python train.py --n_layer=10 --n_experts=64 --router_score="sigmoid" --balance_bias=false --router_bias=true --norm_eps=1e-06 --dataset="wikipedia_en"
Below are experts of layer 7 (counted from 0) of a mixture-of-experts language model. Rows are named router (the router's row for the expert), gate (a neuron's input weights, with its number), up (a neuron's input weights, with its number), down (a neuron's output weights, with its number) and show model dimensions 144-191. Each number is 128 + 24 x the weight over its row's rms, rounded and kept within 0 to 255. Numbers have three digits each.
After each expert's rows: "comes after" lists some tokens at least twice as common just before its tokens as in all text; "comes before" lists some tokens at least twice as common just after its tokens as in all text. This comes from a sample of Wikipedia text that the model never trained on. Tokens count by the router's weight.

# expert 62
router:110120145111084123121128111132110142137120146150109131150170116124174129125127154119092099083146132108179139111116127134131152123118142122142109
gate0:136104130095115151101122115141084120157113116154081121119135143171100126152115121106171126163129105133133123149150133140110133160110152091098105
up0:146130142139097130194105129101064135132108145118135116152123131101102102127110154124100104085158143092167125105091144151143110164162124151114192
down0:164122088177184155158116179102163132112108127149137117194109161123099148127079138148155131170136125131138111148119111126125103147148141107127119
gate1:118171057161124099136143102149105119084116124189095161115112175169114142136115160130147133169118128087167123120131132132107105142082127149165130
up1:111091145119123158152130120108127121164145141086114106127157088100160123121148151147116094093125143175095143127106121117136152101151126067067128
down1:089154136130164099177130117135173128106110165174073132125114086091091134140140125164101118117095114156104152119108077133124151104134147143113089
gate2:138126153063065154094106121135115163109075128125108064140111103163137099153119111105116144108123147116122163131128116168103132101140092119129124
up2:129135141121079136135122121143129090170125080166112103127170170134110092117114115158130116063137125104124138153138133161102124166140098144104111
down2:136144105067108121153111139110068123058148129115128162096122132117121145113132099154109118135142127156106149107170130173106133142115124159109142
gate3:131122096125136114143132103174117161138137132158095135110151130110156122058127141156158138088099170118122140129110086143122111094127156133149120
up3:135126128117131161112111100160140167125154129117106147093157122093145168106124137130139108073130154123122122128109108114140095134126144141151137
down3:141154116106149155114169140146093138149126143140130121101132140103129169131137100125124153097137105115149106129091147139108104146148114130120070
gate4:135131138119137120141163168114136124116071116156108092139065127125132112107115132153141129110172128096136111106145159106132150124119149135118146
up4:137084105149111147095088138085125106149143095119163171127125116128144158111130164134140144143109151111124114107097153157110115121128138078110123
down4:166069105118113109111111183128130153143127126162146157161120160149105141138131129124126109128151126113149141112123125126098123106148121122060144
gate5:144121145142115139129055130145094120167097131146081149118171134137156126090130115145153074083117147093168162132132133143143151086122145157132107
up5:123144175135132160137124133114143148126138125177142141144083104107109169179143152091155148115102099161122118138090140117158141104123118114130137
down5:150115156119147098135120103113129138148113142072121103147133123126141098167140098099091092131155120106129150110156105119102175139143116115132150
gate6:082123154084125140139116137103160119145099109127100131154168115101122088103104096130123086132171114154113152115124086119103129121116106080110095
up6:127161139092145142143144167084120135113148132129103117191128144120110123157141084171147109078168113136125121109112136114146113098125118105133124
down6:111140099152106067100160148099139154174088097131126111141142094128098100142142113110139085116100111136117144102133098124094122178108123118075143
gate7:119130110140138145113117118098163152152144179091086155103139115139113100115134145120109105132110121196158117146125112086111134125139117153158106
up7:143131120139134131182148099107101113091131094149139090140122120100121122131122079122147125110140121066108139084139157171160113107120121119147173
down7:146118136152135153168119112124115118085119187141086118135136167127102154121140111143122159130159126129140151133143140122149121131139089131078159
gate8:112136143142140099139167139106142154099151142174163102149172134113138136101143148130144123113095155102121108117117122167138157126135126195155124
up8:120150142150140117114168176116157141110117124153143088133173111090155146111115142126132158137106155101137127115098126155147156132153124164127120
down8:089104136121108133133130123066163129130159124122120149141138102082144113129140136183137140140118124132075146092152159105115150135118159157131170
gate9:154132137134110130129114086088121153135125161174134160126121148113129135168156138140143125096099145079125159155125119124120127146146102127114117
up9:166124115140122100158127118095136116141156135150097126125162104114142143165178145139147119098147166125114137102109142111132105101126094109089134
down9:151140128108114166143145151150115116178118116146121149134091108161118124095115119049109156135092115149093126114125178099123149143126159116148125
comes after: " ", " |", "|", " (", " $", " No"
comes before: " |", "1", "0", "9", "2", "3"

# expert 2
router:109097144159079129122086128080154117114145133147140151108135165113160135142100178128105136130148088128194133146121148152135160127100146130136108
gate0:145139120137112147153143121168149110113153171134106095145102112117166159115126174124129147125107110085097105126106137158141086123116089087113115
up0:102097159144115079133149103097119141106117138108091097157103129105139087132092142147157104079151124147114142118142133111147065153101138123095161
down0:098172104181146097127137124131141170148109165130109119191113109134111116142148149112124160118118126160106115185073106117127127131104143085124088
gate1:152102120109159161158128142133134084162123170195130174106123110104114114119127144162099161124117115152106092119136106103143133103117166113130120
up1:177135117142144117146095167119143130147120102137116141126113107100111125126134132135075143102107097120124177118140115098137120117114150129081114
down1:086139097096113122150112112134133113116155119103144129148117109138123136129086142112115162135156142079151104125141142122110124124096095141124120
gate2:090119136169124108144123065110130097119149123113143099115143133119147116089136128108133120106123120124108103116127133142162118169116125099121113
up2:136074129122128142125146158117149117122137115113127116157119156126140140100083101115108151156105128163133097114138175141128095173119143134143119
down2:108138155134137107153145162081135148119149152129095138145143153163132158167100079169082123125140134057138158106126159115157157151139145140122105
gate3:088106097112115155097190104114137128047132134160120112120103153135116145138152160154137137149134125125112161123104147119182116113152155137137138
up3:055137105128130157103140095140171143120139126142112116162090147135151169116166145150122143134127126133131138130131142119129114082128108129123084
down3:085106106132112113126150145130110139119123112113118180094129127138102171117156129090132088099098092114149164135165125117162128154094145168152128
gate4:163107122122177112144130145116076121134156149173120133115105148123131152137099123145154162124170128127157116140156158152140132140114119127122129
up4:170136149118158128139091111144084117129117148158083148156163147122132159116105133147144107122144129121134120153162186154115139159117141124125136
down4:164105105160078160134122149111085057121109081113091113113149113096134108138103126140072129146123120079179102136120149132178117150135115128173153
gate5:146127109114151113111101110184144128125105154107153109127067135104113128103117165140059127144160127134148107130180128145175114132180085120129134
up5:125130113133160104184160109127128117123128135125167124106175123119129137171180109126153172147111155128107092114092105133062167137076172131137120
down5:087118192130135107114149094138144105130156156167137155114138096115135119160130148132132133113181138138126097072187127078149148147137145101125149
gate6:120110161100137153114143110103129166115092176128135160153126129126103111111141167126168167137173140156148081193118122110094125105110161140134169
up6:105132147105135121144148129138170115181165170083163073102092129107135098124113132112177099120143111100113166128119144137084123131170154110133124
down6:155161146113145151109198143158133145134118203119131125137154161144128113129140113132117138124117140152090105134118114160150151121133097175121137
gate7:109121150131089110122111111115098141122155146132134156119121114143092143146125156148106112086161181097130154132123131146138136109132154135088141
up7:128123115120134103132132120133091145123143130077104160109141104103084127102152116113106158132165134154135160130129174134098122060138137112086100
down7:140135131123108142148094155113116154124083170141136120140097148077156142120187078152104116136145147148119114128126101139127119160143108104150090
gate8:133140080117102117114145137122154137086098100156152139164134117103120116098135136129100159200119133130134148156113124138132145148108093136129158
up8:128110112126148143116138104149132107154129135109098141094145163110136130135097112161120121097118147098118147121155129118114144086126165160127125
down8:127058104135094126109119144192118141132139085141123158163124134132141164133135155132114115157168134120192134130110146141160126153145136129147159
gate9:081113149172110106101071127152155111117146134137093123145112138133155180101124149080114115144159148125170134135117139122130116100108142104106104
up9:109105092110080138073125122157113121134118130107104143115118117146154154103159135115113161161097181106102133141096147112130152113123161057141103
down9:135109073128123169105161146167093115089145138166127096109101124100127106103122118070118089122127108131127114096141149112111147114127097125121142
comes after: "2", "1", " ", "3", "4", "5"
comes before: "0", " |", "1", ".", "–", "2"

# expert 19
router:107099115150120153142150151110101107093165121153175110067130156135137116133101174102121148119152107116132120150155127131152147117130103146130100
gate0:149119135095097134155090149129137130116138168137126156131092100134098162163133081119137079147146098150124102122130097132140102160137085129156119
up0:099133119144126131136122103169101125147135109128114094095131177160133093087119178114144157149101127116124138148091125159074145110130167116108132
down0:106135115149143097098143072143132173098139122122168151141120190160128131139153110134112100095148108138120099162113105110144155127111126150069159
gate1:096081131134101120124071124127145127141105099102067124130131121157093123120118123171128089138093137122111127147139115141092121130142078100155098
up1:060114121116069146167073133142140142114145085101069136126153124149102140131118097168141105117148125119134135113156135154147116168127088118144097
down1:130138138109113157138129148131150087141103133112121144126132094097121113122125121128120088112097093118077111135143149156083138128119181130114087
gate2:140102129083128090145137107144097134132157087127143107096135190124158113104099128111089137077125104083140143105143160110124104144141156092130164
up2:157141146083089116128099110138150123150123083081147149071134145136119131113122083126104135114153095083168135099141170097098144118181134117090165
down2:133115126156120137153162129111163104128107136108079127199140102126127144152132117115151151108120205092104138164108137078157135135104111168167080
gate3:123132110108127157131157169131118102107110095091141098122088106149130156133126131109124104121149109119135137148165166130133089105153135074105153
up3:142114121111150135103140124135113129162139097145108126130165126150120127142176168144143075156148089083147139105134117177135114142101139109108118
down3:156135094128146106131117160102125076172138115124144155123155137153146168133140154111134138118111136167112087133101110104131134124121085165169114
gate4:130116158126146103118128138122117126113151119156134154130124108142131094169123138087097131121170140153139122113112129127178138139156142104097133
up4:109085176107171128135162097120135143112137108158116134121140136132127122162137123147126101107174125124113109147134134127153139139125132105104168
down4:093142117090129143139146135119140146137153099139113102115115143140107157077117165173167142114103097121093104112146098133124117152123104152110111
gate5:166144174139131137113116119142118111143112111112108126045127176108126153114142101176121114082119107103144132124111137155096148154133152155125099
up5:132111109138145121151095111146127121147134119170084178164130119178173128120124179101128137098118167148135163076163148129148109114049098113077123
down5:136154110106138147207158137130132118087141140131139154130160124115126114150148146086117125124116127162166159158122125116096098082107142127084121
gate6:090184075115133139128167112118115152141143110117134158069180134140137139200130155090117121184123155079079138113144110158135119151139129151136148
up6:135125132130102119162154108152106127134081173139125146162111156127085159146129143135123068151139145166124137116116173084142106182083116105134154
down6:147158104113132142106106140106151121080158072149088123144130137148146122176147170139080108152120137162110156130114124127131147122134152141116150
gate7:139105114145175123119140143131120124098106135167093131149086162180118137089133144125094101131132142116137114096123133112166117119109068115127127
up7:121124112166148100162118128095114142131158155151157105124119151138103108074099161101125139155132083135125102158151139107108125107129145093130171
down7:155138105132109128120123136102118138127129130120134124133133075138121175140148134114116144125096132124166119138128150153162130171145128124130136
gate8:166157122079123132118132138109125114106135140121083121140107150140149162180127133124145122106109104149114126158143112151109132167148123136109107
up8:138114097120159140183130081116117100095122103139091161115135129123158149099108198090136127089109115128109103143131083127151115116125133084133115
down8:120140170124152146139093137146100130151129120105147085115111134107165153158100089137166108093101097121122106113114089141124115111132142138196133
gate9:123100168174093099131110137136098151140108097129096122113148109132138144150139124172158098091128069092119137122146094147137154132142118138118142
up9:097180121152130103114136172170105125083136149113145153138107148110116084106110092117146168125148139130090106107126100176123150111115107147140122
down9:154120114113166108107096134149109140137160131119118121112125130151137094158172130104137085114102092149128141163120125168131106135106117119166097
comes after: "0", "9", "8", "1", "2", "7"
comes before: "–", "5", ",", "6", "4", "7"

# expert 34
router:147149111133135123117098136115148122103106165142155113118180102157178126126160119117081117155118141128159144106127122145118099134117150144117099
gate0:112122116098152110162099110120116168101102150101177167116124135204147130088108083108100116153108087167131155090117149137128093133151137132135124
up0:144158126129128126127137145140117105139145079098166117133122197061138148179105179130142143130141129077133114156129115110153147132082126112131142
down0:145136139097146151148161132092146116074160123045143142114148160143106122124096147133121124129176150108159121129132092130144127097116122092131140
gate1:110140110114127166139141096159157103124126183117147130113144105156153178153117111141119134138147178103145138115110159178127116111132145133135125
up1:143123168118107098144114130123083122117132088140114103152095158128096149154120155136121113103117104187126141138155124081097086151154115078112137
down1:089114144157116116161073109115103122073096098124109144087144115158112134115161107127115104143114114098162124124133098126127123128140130139153137
gate2:161087148125105098097103124097110164142133106172168097170140136129073132141113111147113138131095126166111116138132145118143113131131157162122134
up2:174082147169129129085156125110120145140154116152152152126101133113072130136139098130138091127107123166111115145131160121140143143139131170108079
down2:141125093128097130121090123097094115151090147138092154122117131136139141097117144129111138147152160153093152161143089140056122144150155135161092
gate3:122183154085103140158101110150111138123107115151134116148161120142115154118167154129113114103111112101107109113137128128160112140098168142129123
up3:144077152146157114120144147133146111123123107113118127119106140141147121134085134138146127181168167148136132148134146144096143130146114104135105
down3:111109137145109157180156113119147101111127139164121163149130127132185155116141091116156138156146161128165148167164127143123124103141137121139148
gate4:139133093099157076125108101125139173121102144103142119122117095080145107115175088123132127156171113127174147101128128158138095074116102162089102
up4:116156100141125156159137160134099114121168145176133145150179161156141125175098152118143173124128104138134134123114143148101146149110152073144140
down4:128116130078068159092130121132136116116109123096140126109126144112138182124107137095128158102120080082131170092107118109127122131141115136131137
gate5:171129137116137105135148083122148158104113143170166139099102174154143127138146140132102124116148113141160113104101136111172127090153111157138141
up5:144089133119116140109115157121113096163144111127103119185121114133126113138113129133129156151141157122090117155109109131144103143111143138144166
down5:139155130148138119133143110135115084102117096070099130161139163123159114171107144120148122119183108112112108119134137104142107126161099086143135
gate6:145148120149123147183128136098146101182145195186130134116118124089170111165144124120124147126174104121125126155099119138121112124131137150085151
up6:104151104106139084130124137106104148109166129086133118081090134133098115110081153169170083150119104159134092143140145124116118131120119138141127
down6:146120097106145101090170132102112122110111182130155133130100124112131122138130090108130143146145165146173108099078151164128129156142110106145115
gate7:137146098155092128120094145115136123166117110122120104084136155115171132101167135145112166128189108154166169134090136145135136101117144154140101
up7:114080122130101103165138155143150142118149138132141144133129161151145140133116129121135117140115158114063085114166122112142136147121139134134154
down7:126132146119137126127120153095141110123096091166090123165129136100122170167114179140117126099171117085134144148117133131079131149108120117145105
gate8:118080115095138117141154136145139108127129152134129122181132113121155167106131129131090170122101153151159152095116192126122065158064140116127137
up8:112086154091132112172125114132134128122115131100147167153116136090101145130120110128070129129133135171151137129111130118125085135097155110153144
down8:150126110116111130107135180133161111152098099185109110153184120135084140150150131151135159122108110112127169134121109120113125125088154144138105
gate9:172096104146128136114166126093128174123110153159127129134154100113117129136152120127127155151131093104147083094098103137151106127152162162113126
up9:105131126114156139155126114189135122134113104159102119139156123092122101152162137096167143147126116085142129107133128122161079125121140097088142
down9:107125145126116118099139177134105169154123125170134123133087123113100182130115149104129127145095148136135119146148153146158157141147183149120138
comes after: "4", "3", "5", "6", "7", ")"
comes before: " ", " A", " The", " \"", " UTC", " $"

# expert 53
router:126103103128121137101128146145127111122138155098136138126134158153143106116132154103097132085178144103158138124133133144170132103091103140138095
gate0:153116156123107136137134081135103159127104158125155150162143108140115126071146100119079135151156151136131145174121126161135084116148124116136075
up0:151085151092098113105131133140126118136107161116135142152106132116124125085142120138097137134133155143111120166101141153152092131111117105128099
down0:112131159133089162133124141108133140134142145117146115125121132093088122095110127128167133095143136128135151095148119172143148113127127105120137
gate1:131114131111115155152132118114132146168109150089116132142164147121128133138105115144136146139130096127137184159147104125102115115130137107146148
up1:123096148118101142169130110169130151124123149111119148155130166129142152099117100124135114121131115121118191140121132119153124145140117132127149
down1:116147153134141091103086156125133155131151118145151117116154129111149130108085062120151122166107084090129157113132153182125138139122127108106132
gate2:118127124131165124121112103145117144110078167063100186159095092136154156107120128130123139101159069139135111149111123078090123112111127137141137
up2:101085096106110116123108113157091166120190110118169114135151115127123093149114116134138100127108136129133128118119137115098140127174105130153093
down2:160118136103117111105136079141120120098105130098149173093107113137187125111120132164114161148149146142138115109106152070144109114073112148152074
gate3:115100150118115160153122128135132136167134115110097110138159140134150105141130131142114117136117133120132144126169124104101125117137125118083128
up3:119142126140103122117115133165091085126089155132121127190165133112121110154137124120113126120151094199147110125141120148127106135145090136115148
down3:114121125136132089125128098176114096152150094130121130129145120139095123124112127146109137105193140138123117071122124128113145091144110097123152
gate4:132093143097139121127147128140171104102091124120170118107112147101119130121143127132086113116140116121133186154106159115159145102082149145151112
up4:143119153159113127122132128069141141152162123155121141118085150126161135140111129133138146137105111136111125137144143129110173150133114167117103
down4:113084147152116108133172158138158138121111135144168119117118116132158141124124153158130095122119090113150113135139159147129103138088165116095099
gate5:133132128121125072086147133087141126123087152133147134122136083133138086135139093117131099086116140140138148096128106082100130106124150131136145
up5:137115088124068099104101113131150158158135116139120143113160134146172095122185114120110112122138131151142099090148106098122139165133103146119124
down5:126144134143085118120166154106110111129133095118115113143126096117128117115134108169156148099095118114081086164153066101132148098158152099089116
gate6:147135114128150138113082151118116111105155149133133157135113174107089127132123119108132158098152156107181092102166134110125128151108115088118122
up6:133110124131071141115125127135104097117116137105138113168128126109123105152128101144136145140126101185145124178147130140132133160178150140125141
down6:141066166152157148126141145120159128114112163162108142110111120110105129131111145145131115099167143120153095124104131105105100142153133184115095
gate7:149116160130125141083115131165082147129131149123109147089182155137121129098108154117089116131175174133120133124193102131142117133106145142115110
up7:078169106102149121140149111106149128133097084131138138156141134117136147155139082108139118138078116127130079113087106145109114104157141060143153
down7:085127165120153082132120151089101118100126147151133099129146117168110139144132098088144130122155115131143119130113140153157090143105161139114123
gate8:113103092120134096106140124122134147102124133107106116120108123134133098164141157078111118160198114111145147164088106120153111148116080105146101
up8:122100089172133140106148126107091151087116159124150104145134097125134139207110129115121116104117101141137153133178153101094103126139091072114093
down8:129177161137112108136149088150138137124121113103119115116099134123144105129121140138129110132149105151150121135107135150132159110122114120129116
gate9:166129081112131118088098134142114179141124143109143078113110106118167150096126176109125127151184100116143116110115120158121143095117124113152130
up9:101138161135138165156155137137156118118106116182171136176106133141115123176133116121143126161072156115165127154107112079129105145161121115124154
down9:144142099126130135084089050143184107103122141081145119093143094111146134146158156124122117123099076083102084130150128124132117135149143133118100
comes after: " ", " (", " in", "–", " October", " In"
comes before: "9", "1", "0", "8", "2", "7"

# expert 5
router:130127122136110128163100117128124123107143175161139114098129151174163142106139136118134104098175157144149116123164140121148162096083135135136129
gate0:169110110141112126087131117194106173137172175125159128113173109118139153171118142124101111124140115132165119119134106080150118151142154089155139
up0:144111078133112098110087169155111124111187121124162074125156143126123127140128142133142147124135166135138147106126081079142151093101145122139107
down0:112104164128161168140152164112174128109121145197156198143093122137131124107135130089130164132144079111133141163151138117132135147165137132139127
gate1:132103115162125132125089153087075109103093141115144138095104131163117123123141089126105160124141130142109137112115163150169095106113099134088087
up1:140090104189127136132147168103107139125106141092139111112086131167106135128131120138133138099126119152122124121137192139175108105140070138102117
down1:140083124106136122139148142118086126116139097127120125148130134118116143154113113142124090148136113153106153122139110096142129117143090162121079
gate2:128138138130150114158145122109165146107140115143173101094149134151092111116145145091139140150126133090161095126172119103129135049104103163126169
up2:136111115138113107072110139149117129139131127141089140141130124114149161142132105148119147125126102142141182107086135128111110179117143126096109
down2:176187085118143161132160178124130106125141154159152148095139105136159083113127132122132110114136141137156151121129109142115083147105117154144160
gate3:140159097114135126103109137122136114112135159139153109149131093183170109123153118136173158095152115125123100132113105115140147140114107135127043
up3:112086112127094101175122161137114107144155165095144137108144167105116166127141126146081183166136131165130127122116097167154178161132134127159151
down3:127131115140160119114152187143136110132117083146139135157132129102171151185084145144147145144152129106167098123126148116130124157124138155153133
gate4:133119139125119107130115141144143100094146109124119139155125137080150140101160168135125147127127144138125138139145164134098170126132122095130136
up4:126104112130135145122132096111096158188109157090156138114115124153065130148107105148139095138108115110145123104102119095136096130130134124130122
down4:144091150144124143103121100126098120113150161130116109157130125096091107173136136152128096156148119167146111138146138120086123114128126125140139
gate5:072138144099122157117105116171153126140133132165140166109157147131118169137127092155127121091116148142127119176100107140088111112136130152144132
up5:084145184136137157123104131147143114124121125147124116120149142125141132107113121177119120118154128151107103158111089099081082121137148142130143
down5:118137075110191118114117131125109141123118089068147113117158103103169102102133086144157179144113116123110129109100136116117179143129101090156089
gate6:175174129150168164165118177168150143140109146115130132134140108113105138086137119175134055135126169119152147115107102124110116118152106118115133
up6:107085141156129084116127094139071119099153130109103127132113100167138130136121145066124141105164114126171114105134174120130147135139128122123113
down6:109111148146124095134149123135130137166126113106149138087121129119113166117098106082120152055090081114116113098095114132162125091101107156079118
gate7:129129080111154153079135134141135113103168120129126150180175065150104165153129084083148139129138134079169139123177137086106096147129111135159086
up7:156151144133117103137132109134162171150084167128102150129099129139128136178107156126094085089091117136102110098121132185130091159148126135131139
down7:117116078130139123147130207148104132111166115120127146108133102103119121152168110126108096120162106114143080093094161119084141133133131127106123
gate8:082135082162110135121130125164134174080154130123143118138152078132123114117123123088159153143148162142116062098128099108138143112137090134100149
up8:141119166170110088153122113139127090141138140180135093093157153097105139151078129103106097155145125094120086141130099152119164163072112127127113
down8:122128076085144139152137152128077102094137161152140155139142105096142110114154123155155121134113112124128146151100168124133149131107155144142114
gate9:152124149117090103161147131157113116119095160115109142127149101132124114115110101124162157117127112069120112097136068160127138172119136131130144
up9:162140154125095107131127099127092135109103127124139089142154103116157118127130110125140103144135137075122113124100103139144096121136135126135121
down9:104168151113165098119159139141125144122128116126133144129104139155175159147171095138131134101098139144141150140156144141112112183146136133128133
comes after: "3", "6", "4", "5", "2", "1"
comes before: "1", "2", "3", "4", "5", "0"

# expert 30
router:105106135106124135145112118123133105121141118110111176142152096126161132160140139118131102118148140076154167114127100119131115127145085114178096
gate0:122102089143125174155123122153095101139161144100130146150153116141088136122121153151165125134154089093157113103155126101114099126130099096159142
up0:172095152167153142119121129125113132136076110129124126099127195084143131116136118139124125150080141099126121138101135153110134111102186133116163
down0:103139174119116124148132124160138140122112092124160122149123128119094133078133123167116152117144108120179119155121107148125136110140115114096154
gate1:120132152145134173134107099123150111096122140132136174144148127109128146133090145136107136129153121140103139122113108121107081176117170129160148
up1:156091092125144108163120104156077098155112106110129107147155114174131102147145130143161119167146062113138088144186130122145095120121103100101139
down1:107179128106165114132140162172124122113135160130161092146143164143104144168142141091110139158177166086055106102143156131140124122116112123098081
gate2:122190087156091118108120123149172103144170123136147143097128131125119146135123118134164140106152122116139156129096140134102133122119141140165113
up2:073087154120138155171126133127121144103116129135117126156122132115118112129138119117118132129117122113117122110091102100131112120108085125105151
down2:117147099135144097132090145053145132095181152104088121118119138130129161092110077148142142111119086128118114107094099095104188086153112091178090
gate3:115145156151103126145129095131142076156133122122123173078164111110122144133154107120151134119111128141144112130109131114141101130094125104162149
up3:137149131127090135105082146095122097155157109111103145096175123136127175142131100111162158142139141104129129116064170101109135112101135098124130
down3:104113123118128118113141144151096109165146124080137144123107144122159126124122100138121148160116146194135151106121104134116112146140139076094141
gate4:127142133079135137105127165073084152104130100121135125162149151111130157123108135120077142141086125152101131084145120140151132166104101148120144
up4:160131179130145113112129107118187178145125136132091071120097139144150131146138148118138108151124112136101131138128125119146169178108106099165145
down4:131160117113086094136164122124154126164108118136128107165110092141122117126098116155102162136127114133106136118125132133094105143133097088143183
gate5:124163134130086162149149130115140125150133151105108111104142102164132145147125125109110132120104106108130165126163141136133087110136132092127131
up5:108107159133152139128115126142111125117095129110137138100111138137157138105145109151121130094111168095154101096098144122073074147112134154113122
down5:142114131142095116121153112149130135144148130042104179101142140143126154140175112110074137126102083098140129157166141143131124116159145132139102
gate6:111139077108124142114119115144125136142117093132126125105127133141147121139147139100149120147144145121136161128165118132120176133150110126125098
up6:131126091101102141118095121157111128154103073115129135121129159125127107153147152097171108146140128122136171143159137141108166126141123107129121
down6:116103146110134142136095140126106132144182119139085149141127107110122175158140077119162159088112109183142080167121118154135100140122104141104121
gate7:141145143137139040121121141117125074133099128116089176128094119145086115099134143127142147119145160134129157115146112136112108147138131139141101
up7:149149144135144062105085128143128081148127140098097171125109145121093152104126132122167137121118166122136150118143110167106098152127124130155117
down7:121101086129144132164129171120090131133127124142160122154127155155130145123137105113105135127169119150143133113148180120111158084095138128126161
gate8:142098053127115119125097127135124160104104127129166129099147123171134132149145105102095146133151206117110172116145143127142151178137114126151069
up8:131121157154099122146127129087127101139124099099118134118085146088137134103087121136091143148144124138137113132093137131138142089102124145104130
down8:133129129141120183135096130141119080101154152149149123157157126118119101117125146162088121124097078141153127134166102124127107142120127133105144
gate9:116095094123178164144140142126086110148144163114105111121137100109140147097133122131171100095157103104149099144122132096132158120130121108110100
up9:087122087097155138155123110143113113155125123122064122111112139144132160117116080113137107081146087121141132148101112109132135118157125109105078
down9:127137146113141099110162126114115123144104128132137116154169101127150134108115134136159135112121093154159091140132138151153114161100163136130112
comes after: ".", " ", ",", "–", ":", "°"
comes before: "0", "%", "5", "6", "8", "3"

# expert 63
router:096105142132101105164113134105146093120159142127179154093107164130178147107147159118118102115105145075169137134167128128109126139096125121134109
gate0:146140127073132130158086118166102127119127140160147146117125145078122112104139147126089137143119122113132148124148106106106142123143186161086111
up0:113146122108110129173137099100153146108105093109125107117111133179175157121158171173192123117085121080129130127144109136163060114136119141098119
down0:144080130120149123128136171163157129146116113114122043145117118151130138139125094103119110121183144152134100126092136112143105113095083126117123
gate1:110104106083125094176128124102134162114116091134166131127100139116162124117121140123121130151127123141129151172174101116110099108151117116077133
up1:164136130156139133046091143155115082163149089162083135127154141140137142108154116127112154089148125134169128143100111152134116138124123093143121
down1:122167134115148122144128109128145163109116169136159145105122124122198150115112141105147101097115169138146133121120154105161140092129152141169090
gate2:106113097170116139125170110098097164104169133153139086144100134119113087103101165108075098163092129150137074178142150152100141126110129079072156
up2:188113103092109090144089165136187088129126136097122126098174118115134156130161144183135128115094121120112141130133129099155166124128141183134150
down2:100118137107148180126113071089164147128123135106095147154109131130114168095112151142128110123165140111151132150130129141080167118106124119155118
gate3:108125106131103076181129125133142146103150089175130131131102147191131124113137138134140155127125093105141166132139158129092135152098145122134171
up3:138120115106128158110095094161106110117112130124153118165162149130163138141103107127125105079110128103148165137102160154138110125130168117094145
down3:127181130112133118124101130127148130123126139123108163094071136134127141126145171146146183125081121145128162179115143096149125136113139123130150
gate4:141104105131141140131141135094156113123169167089126102083092105126129127122171150143101164140171095103154144107173111130135107089125141116104184
up4:158169155157143154099144114121155135151106145144143130149132156146144153146086149137171120096158121147072123104087163104143096117112124142134074
down4:153152130073146126118120142110136110120109126129129132146118120104105130085133139107111100153117151149144132112098155167129122117114108158140137
gate5:148128122131105151172134141165091126130140113140104107111127128103083141144107139061162142154127123122112107162127125117141143096128135108128130
up5:115115170106167116177150139124134178122140146108121119158126111070083126152130104087134157107136127138146132148175127112072147110095145146157098
down5:064116147124139112128126148100145157123122146111138164135129110138166134103094139127105105128077102103119121099097138135157141084156124120153137
gate6:144108126092062106193123128106143142194179142095158159132126155145130142109110084139146125139152090081124172141130147128127149184108142163145131
up6:145126167102097105144099155129158132157161154137145161111119119146123143136141130123118175135146121080142151158158120091113136141121120175134123
down6:111134144098142085156116112098137143098135132181107120131140166151112136114159112107113142145149142111140123129165129114144119130133123109164097
gate7:137113125134094102135133146115108116134153141128148133142114126137133148132126144137120124158095133105141150114131119084110089066134123083136132
up7:140129103140151139125127099160146116101105174091119141108133099116114140120105117121144139082151122147108122160129119125117171165127136146188116
down7:112108116146097125146153155115123128132145093106120107154163164149130143090107110119130157123131089140114120102158158128090105137121146106158119
gate8:133119112160151130123123110116115109145091129081100165123114179147130103094086162127169114109072114079162122117124128153150121101111117105127138
up8:112163104142147170150127159111144101080145089150089151127159124125127127121163086153129124121067131119120132102145140120144148083093137137131108
down8:116104123120127108169137076111117105158108108094142121133150112135093117093094126150117103133166106138162158157089122143125089125121126111093165
gate9:160110124121131136160194137110136111103145117090141143153114109107147154121157140127150139145161152109154174181122100136108124131125135138138155
up9:113115152149101143111112086125103137134123142151120121119163135152108099164104137158108121110099097147150107101130163137152108128161103099160156
down9:088103132122082129132100196161115114157088094112126159108182143147143125087134158145122145113122116055131201112147101112138128103177137122096150
comes after: " (", "0", "5", " |", "6", "7"
comes before: ")", " |", " (", ")\n", " |\n", "^{"